python train.py --activation="geglu" --moe_layers=[4, 5, 6, 7, 8, 9, 10, 11] --normalize_top_k=false --tie_embeddings="early" --beta1=0.95 --dataset="wikipedia_en"
Below are experts of layer 4 (counted from 0) of a mixture-of-experts language model. Rows are named router (the router's row for the expert), gate (a neuron's input weights, with its number), up (a neuron's input weights, with its number) and show model dimensions 80-159. Each number is 200 + 30 x the weight over its row's rms, rounded and kept within 0 to 999.
Before each expert's rows: a language model's description of what the expert responds to; "mostly gets" lists some tokens that are sent to it at least half of the time. This comes from a sample of Wikipedia text that the model never trained on.

# expert 6
What it handles: Separators in measurements, name starts. Spaces and commas inside coordinates and measurements like 1,010 ft; also word-initial name pieces such as Mah, Ste, Mar.
mostly gets: " Mah", " Ba", " Ste", " Go", " Ple", " rob"
router,222,203,169,153,210,173,178,209,177,261,172,212,229,185,188,245,195,163,227,215,161,207,216,220,190,194,169,227,221,236,193,199,249,168,171,184,194,186,206,167,186,217,163,222,236,214,236,142,193,178,147,174,190,171,212,217,249,160,236,179,181,235,243,208,212,209,206,240,166,161,219,150,149,248,267,219,226,186,220,240
gate0,201,194,183,180,226,169,230,221,187,220,223,197,202,236,169,209,181,194,216,233,171,206,260,194,200,172,211,179,185,198,178,218,267,237,132,212,207,197,185,242,236,244,136,235,178,236,228,225,195,200,174,199,252,172,186,200,173,199,206,195,218,185,171,192,179,185,162,228,178,195,221,223,180,183,193,180,174,200,182,187
up0,197,223,198,208,210,197,210,243,228,207,183,150,213,225,196,170,227,247,249,227,235,199,182,234,207,250,252,197,220,220,199,163,175,210,243,230,174,174,201,233,209,217,215,238,193,212,203,224,191,160,202,158,182,181,218,243,239,220,195,224,203,227,199,243,248,182,245,173,207,223,153,204,239,225,186,163,256,196,188,168
gate1,223,219,202,210,210,228,219,204,225,218,200,195,227,246,175,131,156,203,168,194,144,231,191,212,174,187,207,161,145,194,156,207,183,228,165,216,226,196,174,207,170,206,209,215,209,203,175,189,272,155,163,205,209,190,192,171,134,219,177,114,207,234,183,218,185,202,241,195,192,203,193,206,212,204,162,210,210,238,186,177
up1,151,274,206,258,207,197,249,193,191,200,174,164,240,255,224,194,237,189,208,249,208,185,170,208,183,166,236,221,200,225,148,172,165,219,174,142,122,178,158,230,223,224,241,193,225,200,177,216,168,235,173,180,187,146,223,176,211,192,195,191,171,168,209,251,211,164,174,183,225,250,175,226,204,165,189,193,230,196,210,168

# expert 58
What it handles: Table cells and names. Semicolon and pipe separators and numbers in sports tables, article a, and name or place words such as Edward, City, Expressway.
mostly gets: " El", " Edward", " George", " Albert", " Eb", " Benjamin"
router,180,211,154,154,208,162,172,199,194,242,158,224,256,205,193,209,212,157,249,221,145,171,226,143,181,184,183,208,236,222,189,198,242,176,185,175,197,187,217,141,201,192,169,210,271,231,256,150,196,208,162,166,182,195,219,213,232,157,216,169,165,256,260,221,219,219,189,239,159,152,156,181,185,244,230,186,244,217,250,186
gate0,247,246,152,182,180,224,230,165,194,223,167,185,177,164,201,235,207,203,218,235,202,184,218,153,148,189,165,219,218,163,153,178,200,189,199,158,213,192,233,157,182,146,167,202,164,219,150,235,214,233,247,204,186,192,219,190,217,218,200,146,144,189,208,195,234,169,234,189,175,181,176,210,184,205,233,205,225,228,239,193
up0,271,216,192,182,221,260,219,173,215,230,194,162,254,188,190,186,182,206,190,196,168,203,211,171,200,193,218,195,173,172,203,165,222,178,213,152,189,197,235,185,176,179,168,189,167,222,167,212,180,193,214,209,185,216,248,177,202,191,233,139,117,181,182,245,212,220,239,195,192,191,171,210,203,189,172,243,207,271,218,213
gate1,226,177,202,204,214,229,186,168,165,184,198,178,229,221,218,186,227,171,216,177,186,224,168,213,204,241,150,193,185,180,167,183,242,193,205,162,135,212,239,188,187,184,195,208,197,232,205,196,213,173,140,221,212,185,224,197,228,223,178,173,151,232,171,211,190,174,215,189,174,176,142,233,222,197,194,169,202,133,229,216
up1,199,195,165,250,196,190,195,208,222,186,159,199,215,145,190,209,152,190,192,249,179,169,224,190,190,187,198,196,218,213,158,199,223,196,260,214,226,172,145,226,170,170,147,250,254,191,215,184,205,218,204,203,193,191,186,182,262,167,251,218,176,235,196,266,172,200,215,189,211,242,193,177,190,184,220,139,163,194,172,217

# expert 32
What it handles: Cells in data tables. Pieces inside table cells and statistics, such as decimal points in 2.2, units like mi and km, and initial capitals like J and N.
mostly gets: " J", "″N", " Sher", "°N", " Esp", " Feb"
router,187,194,165,161,226,174,194,219,214,246,178,223,212,223,188,231,175,157,249,209,175,223,222,199,199,190,174,194,249,250,236,181,231,206,176,180,227,181,180,172,176,193,180,182,239,260,218,151,201,219,145,175,190,213,236,209,205,153,247,153,168,193,238,195,240,234,189,250,154,154,186,150,154,249,202,207,230,223,198,194
gate1,204,195,200,223,229,206,198,192,205,191,192,244,186,217,221,197,170,250,203,203,206,175,236,244,151,210,228,215,211,156,166,218,229,221,203,236,186,203,193,169,189,212,201,186,244,161,189,215,191,202,175,146,207,176,189,171,197,232,214,274,174,204,174,201,176,204,212,249,186,164,206,203,168,225,150,197,205,165,215,208
up1,216,185,222,208,128,181,150,196,208,195,169,151,283,212,161,114,165,198,193,204,230,212,237,248,170,182,213,238,183,183,206,164,205,186,234,178,212,200,173,190,163,202,275,177,262,168,163,217,242,194,160,196,247,166,176,211,175,175,195,270,190,146,211,211,206,206,174,205,230,163,181,140,189,214,216,206,157,199,220,213
gate2,179,213,186,143,205,212,219,206,225,186,172,186,196,228,236,171,218,195,184,184,189,217,256,164,170,220,212,192,196,171,188,166,195,203,238,173,218,176,217,182,200,154,231,212,239,224,218,220,278,215,205,244,179,192,201,174,226,152,165,196,189,212,222,253,199,182,212,206,139,116,188,196,215,176,179,230,151,198,154,246
up2,245,180,156,166,150,189,145,234,202,195,127,193,205,190,179,243,181,173,218,210,231,185,156,240,210,203,191,232,209,220,216,260,228,138,129,177,202,251,182,151,241,178,152,186,182,185,197,166,146,221,183,222,191,185,182,219,179,232,210,193,244,219,216,149,266,197,175,159,188,225,226,174,194,206,207,171,262,205,230,172